From a checkpoint of a small mixture-of-experts model trained on Wikipedia: width 256, vocabulary 22468.
Below are experts of layer 5 (counted from 0) of a mixture-of-experts language model. Rows are named router (the router's row for the expert) and show model dimensions 0-255. Each number is 500 + 50 x the weight over its row's rms, rounded and kept within 0 to 999. Numbers have three digits each.
After each expert's rows: a language model's description of what the expert responds to; "gets" lists some tokens that make up at least twice as much of what it gets as of all text. This comes from a sample of Wikipedia text that the model never trained on. Tokens count by the router's weight.

# expert 34
router:518447572553481557518419509384512509450554593394548563532466525456459517564458591461439483445544597504497538511530456484477572587406526525524532516516469471506527417523484592505527468461537588542533430544481569426539568482470496397529514442507490439526488498484527542463531474400422508498466483469522503361518534507590602528485474456535499501451532489445494430549482517558510419473464482581584478513582526498573523433555534459556510539495406507514508480505553418505505450457492492587479485578559438480559576530397516386452447502534395490526541536515465560535458474530469527487495468476524494363462490552489504557445522524537500472493490578540513547464391470515494515450523555449435600492548482533493604528618554436406479470535468474469399477527522484452447422523625518
Description: Verbs, conjunctions, -ly endings. Auxiliary verbs and linkers like was, is, were, and, which, also, plus adverb endings as in critically, largely, predominately.
gets: " and", " was", " is", " were", " to", " are"

# expert 49
router:527516616538551570458418487420545519393542633500531479475493537482458534581507502464492535469517490484578481578436502523502473497448471549553530525519466382614495534521485536453503451607517460556528383540392528458468542463464449416516515501458542450555465421411506520478375462494418487532424485481524519478552528410523499562514465445559460499470426459478392475507482553592511546406492447519511508463518490534594481443536492486505511477522484488502550500422571444508457435516484502556439493561519549338524518523496548413526466449499558452502531465503511475550542402516488495426526555476497511555435479540496464589518493426544365383545511495548462484551460439628503445488520579515477548489441476555515580483573440480492516430368502526490458475481447537445478478498557517
Description: Year starts and birth parentheses. The digit 1 or 2 beginning a year, plus the "in", "(born", "(" and dash spacing before dates.
gets: "1", "2", ", ", " (", " in ", "–"

# expert 28
router:462540534485603537500541603507548528476501586506456524452508504503481565620470572423519475477493482478511502483435467448483461526446476506610491495471455410551427480410501541440502509530579444570505371525500596429523500453531476462513488595511468389538524482404548533415456470463464548492470566424477575373561547479565529515492539498529517560481529492528461506499508494522547389533516488491584525490532570416555490471484561533477514527491414490418552483493584489512456432481533488539518517578554462497523542461476631457494453459473487516523567556583504466584474404453453446444451447420543445455409414456467464489598553517533406477530580540637513471435449490585574431505480465354423510491458498513534524519502481465420482473414542457471484490465543519458527519509513539
Description: Periods and regional adjectives. Time and region words after in the, from the, during the, such as early, mid, Late, Middle Ages, American, Soviet, Arab.
gets: " in the", "1", " and", "–", " early", " of the"

# expert 51
router:609461506510573523543482469411536501511534547479594512486565523473490507616483511536443438512510537501624488549511513475505438503482496403565477521457466541536443527447479547456522522531537425541512325479563554455508524461467411550485525496460506437592506458439552477505519524504481513467433431482433507481542524410557548530411520438532495557540485496504434565525429540578503451511494447593523614612542514526598526458475542476526543460520429473504523471538505472413482382553445363505497519587476441430522550537473583456461422519527490588561530483567550505457515457508509454455411520509416494413522544476432484570495400472539433486512518518501470461430529527455472461550602469391413464416536462425471522442577447442456491461447526471444512515508495508467445508536602458
Description: Table cell separators. Pipe separators, semicolons and spaced dashes between numbers in tables and score lists, as in "| 2 | 3" or "2–1".
gets: " | ", " ", "; ", "| ", ": ", ") | "

# expert 20
router:512457558507511546517495535373521533463541629410465582532469539528453509518461542451462485445513550492569535451575460488490576581446542518574513591500490456506471456503514527451525454491509555525563455505582572510562534501474452482536466436488551478514489445471513531441557495443454492473428502489484461409564574456602605502516512413511495527410545513480533525536478543538563459491470400595644528532540463477560520435536496478590491538497424490510502452534584450548524462472537498676398512546557396498541564610474538445504435497546400504533536465533449536562539450505514502442465475426534507406495497559487521522428542505600508535526530557514545532452400486507456439517522498476462567497519496492475566536610594446421472467485491492505456456497508391445476429573598499
Description: Pronouns and main verbs. Clause-linking function words: subject pronouns, auxiliaries and conjunctions starting a clause, such as he, was, is, and, which.
gets: " and", " was", " is", " were", ", and", " He"

# expert 58
router:522512547534509575539462476432542525482539517450503530478563531491426522517495604487489478437462507548485540530555509445557380566479491527521518435536427447465539478506443517516488439578510476656505379522480574486520544480560458397513553446545486490561537518451569506427423495471436532529462496472406431367491581547530546580470552513560514568418482481533470500560509491534505503527489435481545490495514589472636503475524543529499521464503405508435610383451524517508403488499477514598430515497537495407589563540465542462441544476479443485540506527522451468528504460422468622467528440446522526535460499491454503530561434519597453549543516586548552542468403466596548434432410584537470517432505481465538538474537455464395417500441545507561494546508580512486514463542471455
Description: Year digits. Final three digits of years after a leading 1 or 2, such as 018, 016, 021, in dates, seasons and table rows.
gets: "2", "1", "014", "013", "016", "015"

# expert 18
router:509512623513621507520474549494547541494579577552567536503516492480437540641541572471465431485530536464602493549488508549495417495435457422574500448525469494530499519465454539485565501535543457540516367495439563460531504404432420488543560493513551435513457480380584513446451511440538459546382443488489504515500597461521548516412505408544434509476388441505483521517492526534531489530517426536515622571543479474591536482476491525525516426453526495471525516466521439412423472523482436528455438603537446390543441536520600438543437505520546562497498461556519539492556461537531532416487569498427562511432526502479479543512447443513385446545591501475454456525469439576519480546555503432494500494596489456504541478543496415428488430451538512422532525541477519520429505478537515
Description: Spaced punctuation before numbers. Space-led punctuation and prepositions such as (, |, comma, semicolon, in, On, usually followed by a year or figure, in tables, lists and dates.
gets: " | ", " (", ", ", "; ", " in ", "| "

# expert 60
router:458503544519580611539467551447593524468611552487452460508438547485495527587548573461491471471461603591570480540467514462445421571447596530593433537479392492556540471458392495515423498537545458561508432484524649479519432526498542418523515515490567498480454552458563512466579456471498519556435600501524497412508524436550503604546504468565508541494483463480511474505515522565504487469498448573551579451569584471502490550495510458505446546473408507512655461504580535436493439544548529455516445508464482417431456521488587442490517495495455511474601464541494460541542529505485535429518554544473528515524506531426479461517461483511504443502469500525434555494414534530439447463462520416487479417569404523511591529621493489492455450386452443542404519554486496469473490486555538
Description: Line and cell endings. Line breaks, table pipes, closing parentheses and dashes that end list items or table cells, such as ) |, ), or a dash after a date.
gets: "\n", " |", ")", "-", " |  |", " –"

# expert 53
router:473494485519509585571492410488628522415531524428542602512508491436515572567507483519442486479491558512634520498505499509485439494497491556509567472453429529539448477520504515477541451485549434584519388492537620512504468487468521519504519557489457406507523469385512482408512561399566462487387510519492508392485505502518590536445549473552432541493467506534423480514535568553464489502512438518538555537547512492514535500506531510535551462482536509448517518540488446398463446501526413564510460568493437395533516528467587430530410430544452514554540532547572488525534446548434480387426493514472543456428498448455464521515418429530451457592524510537455495430391520586527474508485472439415490461506450498413596463537413450503467384389544468471497429511461508425473448477597517
Description: Punctuation between numbers. Dashes, hyphens, commas and pipes between digits in scores, ISBNs, coordinates, year ranges and tables, e.g. 45–36–1, 25,047.
gets: " | ", "–", ".", ",", "; ", " "

# expert 12
router:525476500515534550418446527439620490471514547494501537474513561420495522622489528437539466484504540489581582587462458531511489480479503473644462539525446532569520520453458574458450453598443447524516388492542542450482484513510493400568530455533487504610595441400571505423546492475452486458447506428447540407517526434511590519428508471480491663516463511527471447480451483576514560492478453507558525574513552486572518456510557507491572492518503515480535394538522473511493485555538417474450535542492502387496587532453541492523469512430513521463536558538587495461554431457494539465495555516439511475548468459489525512480466517519486451570454573497520561499497602550448399475493446473463503477538435485464424482608411444418456380455551510492366407455507516538547490548535520
Description: Number-preceding markers. Tokens that stand right before a number, mostly No. in chart or ranking positions, plus spaced prepositions (from, in), bullets, c., and list-item periods.
gets: " ", ".", " No.", "°", " from ", "ed by"

# expert 19
router:499539494565584572526479504499618570493622589461539461525523491504439436629482585464477513436555460585570402474464474445511493560543583631477480537501349485483531528492468568510448450528514438517514461555398543473499485501491482401528528552483494433536466463412503491392472510510481519463445447483492399428520577423502517576479495433542434532508481535481416526482519463512616537462506401567554537523506546518557445455524476491499544494474415468484469462436556436497513453546478513472458472425528450475462495500407539421492541494452504521564609457511487532570502498504465563413490594429433537488453554493407387519573517451518488526476513428616490494437430497508525463525538461439529531517511453501460533451562490409454501472468573451483517456471489398520480463541554578
Description: Articles and prepositional phrases. Articles and preposition-plus-article chunks in running prose, such as "in a", "in the", "a", "to the", often before ordinals.
gets: " in", " in the", "'s", " the", " a", " of the"

# expert 1
router:430531543513509530502491547406658536551587510429487485457537483432449542556451494579421419496493608561558522490484441516530433558440555586581446484486482532538510437462452468551477511555496516548543444437504572521492459498568435428513562565571498470570417489396571484508530419494434463500356592455430423462488546501501454571510529373512450607452447472479438462513461464505506496478476465530558544485510575483592422527549625541520487506511469574534632441551496451471505477524498496474455496506483492446470550537504512438485537469457490452527514458503522459479560514531557478444493493472493504459464529510458463476550510474510429427516494527546468556371457523545442439428493534474421581471529473482492530506573542481465494548323417515490479504531487601439439501480572497
Description: Table row breaks. Line breaks and pipe separators in wiki tables and lists, ending rows of sports, election and results tables, also closing parentheses before breaks.
gets: "\n", " |", "|", "| ", "\n\n", " |  |"

# expert 63
router:441567516489517475506408521410502582499512563495530597470534516496376551560502579527490437490483574537482495514569482494487396528451517510615467493457477485578540498396538499560439470579470490544474367549463575483496398496544478383510564508480462417545491463438485492415481505508492487513440612435455412415550603430559536552432523482517478516447449458424437517525513477619531491464526434612525586561565497517626480450476520562520529479528429532503586478557530353457454490560493467537529495542510481437522514523531520497506553473444456420544521523514509408549538422458505493467430443449496540472458513457484511426464512519555461469455469493544437552409486487550496432515471571524487621501552458568529559476509565456455456461425471506481457501443538517464513440477562461
Description: Section headings and breaks. Line breaks, == heading markers and heading words like Overview or See also, plus table-row ends and header pipes.
gets: "\n\n", "\n", "==", "===", " ==", " ==="

# expert 45
router:457456546528561545469586545424552453474563596438605525473540543466410514636479568520454510466490519487596533568420512550547506493573522503603483510505348551510493480480452533478469519556484465537542388571489586455510454514503541402580527454447518517625470412500593498461557419400462495483455435444529486349474555438554552516538510431483496595410544496456472446480463450543603537471524459500550490568521477478574481508448431472546566449498496538513530402521522497538492421543451482468527543519534453446517530492461499485507528522528538528522544564567536546475524493472547542343503482526430556496453458492424445491441502440569437457567510490446505528495485526487511453424450485444485461537549463497498462492548390465464492436460489474483444426476392529511469523527545555
Description: Brackets and symbols. Punctuation and symbols like brackets, backslashes, slashes, dots in abbreviations, $ and ×, often in LaTeX, citations or tables.
gets: ".", ":", " –", " (", "/", " -"

# expert 21
router:530566570471434579481419511427551526500491555453543518447590476480462495494471548520475500472512492545559529433476577526566511523439532549537495478458438429613472536493454563505500551578508501503542434550409479456577594435500489414541491503494544519609500469446526481431461508506381469450420521508442526428530521452568516565503517452451437539476437500486370493504537533638468516483494443562477485450515496483528457439525568542492460495509408441486571511477510499481427391497508488504484527576535479407544499455480508425487393497459446490492537544539426536578471355572482464487497500549499513417427518491517470512509544500614367450500520529515463557446423507572493429477496543480494563456425426491525579558600446442440547430397471498539437479524392501414510467548553509
Description: Digits in numbers. Single digits, especially 1, 2 and 0, starting or inside numbers in tables, years, scores and statistics, as in 1961 or 82,502.
gets: "1", "2", "0", "3", "4", "5"

# expert 5
router:532500438471568551498548440403571511428535577505495543530508539462506483587491540444475487495512600530545510537452453491472460569499533577518467501476480509629511497555515534541459459632531480596485443610423547482500485538521500377506554490580464374502526499488519477350521505451489505549413500464489467381565595377489592626395471464552510542451538501436531574537519500492542500462504458560484588551553571529478406506502501478509501442482415474471613516472524413547391442476461519484533436512551468491519546433472509498518527468457496561522558488574516451506554502563496525487495565519464591446424472452457464483506523508495427498526558491554440441499418486531505498478467511505384561469508533575485523517592420454466550484471511472457447519609516512475524419475576512
Description: List-separating commas. Commas and comma-plus-initial tokens separating items in lists of places, names, years or clauses, e.g. Madrid, Barcelona; Rice, K.
gets: ",", "),", " |", ", ", "a,", "s,"

# expert 32
router:461522486544505571526457482470549584434541517419550510484592530472479444576495518470524468480534519584556436483454506452536445501544479562508441521510393372485570497431442510502481448469519468569498438555460533439489512543539478422512606575558539455544538429409558503436492516511405535433468508553498535425499607440517519575467482448462440522485489474479450487484500495495583585440474441624514525513531509519518422478573488444486562463505465484454540457425571491447482460546435484491414531445557475449504503535406582471529487555521510497589552460548476539572483492467497549462493505481515513469427489447370439492603526447513473521501492524567490537372389476513535424523440538405427519392525492556494485494627506467538526430441554418415501477443483451542430435483598575
Description: Indefinite articles, determiners. Articles and determiners opening a noun phrase, often fused with a preposition, such as a, an, of a, in an, The.
gets: " a", " an", ", a", " The", " of the", " A"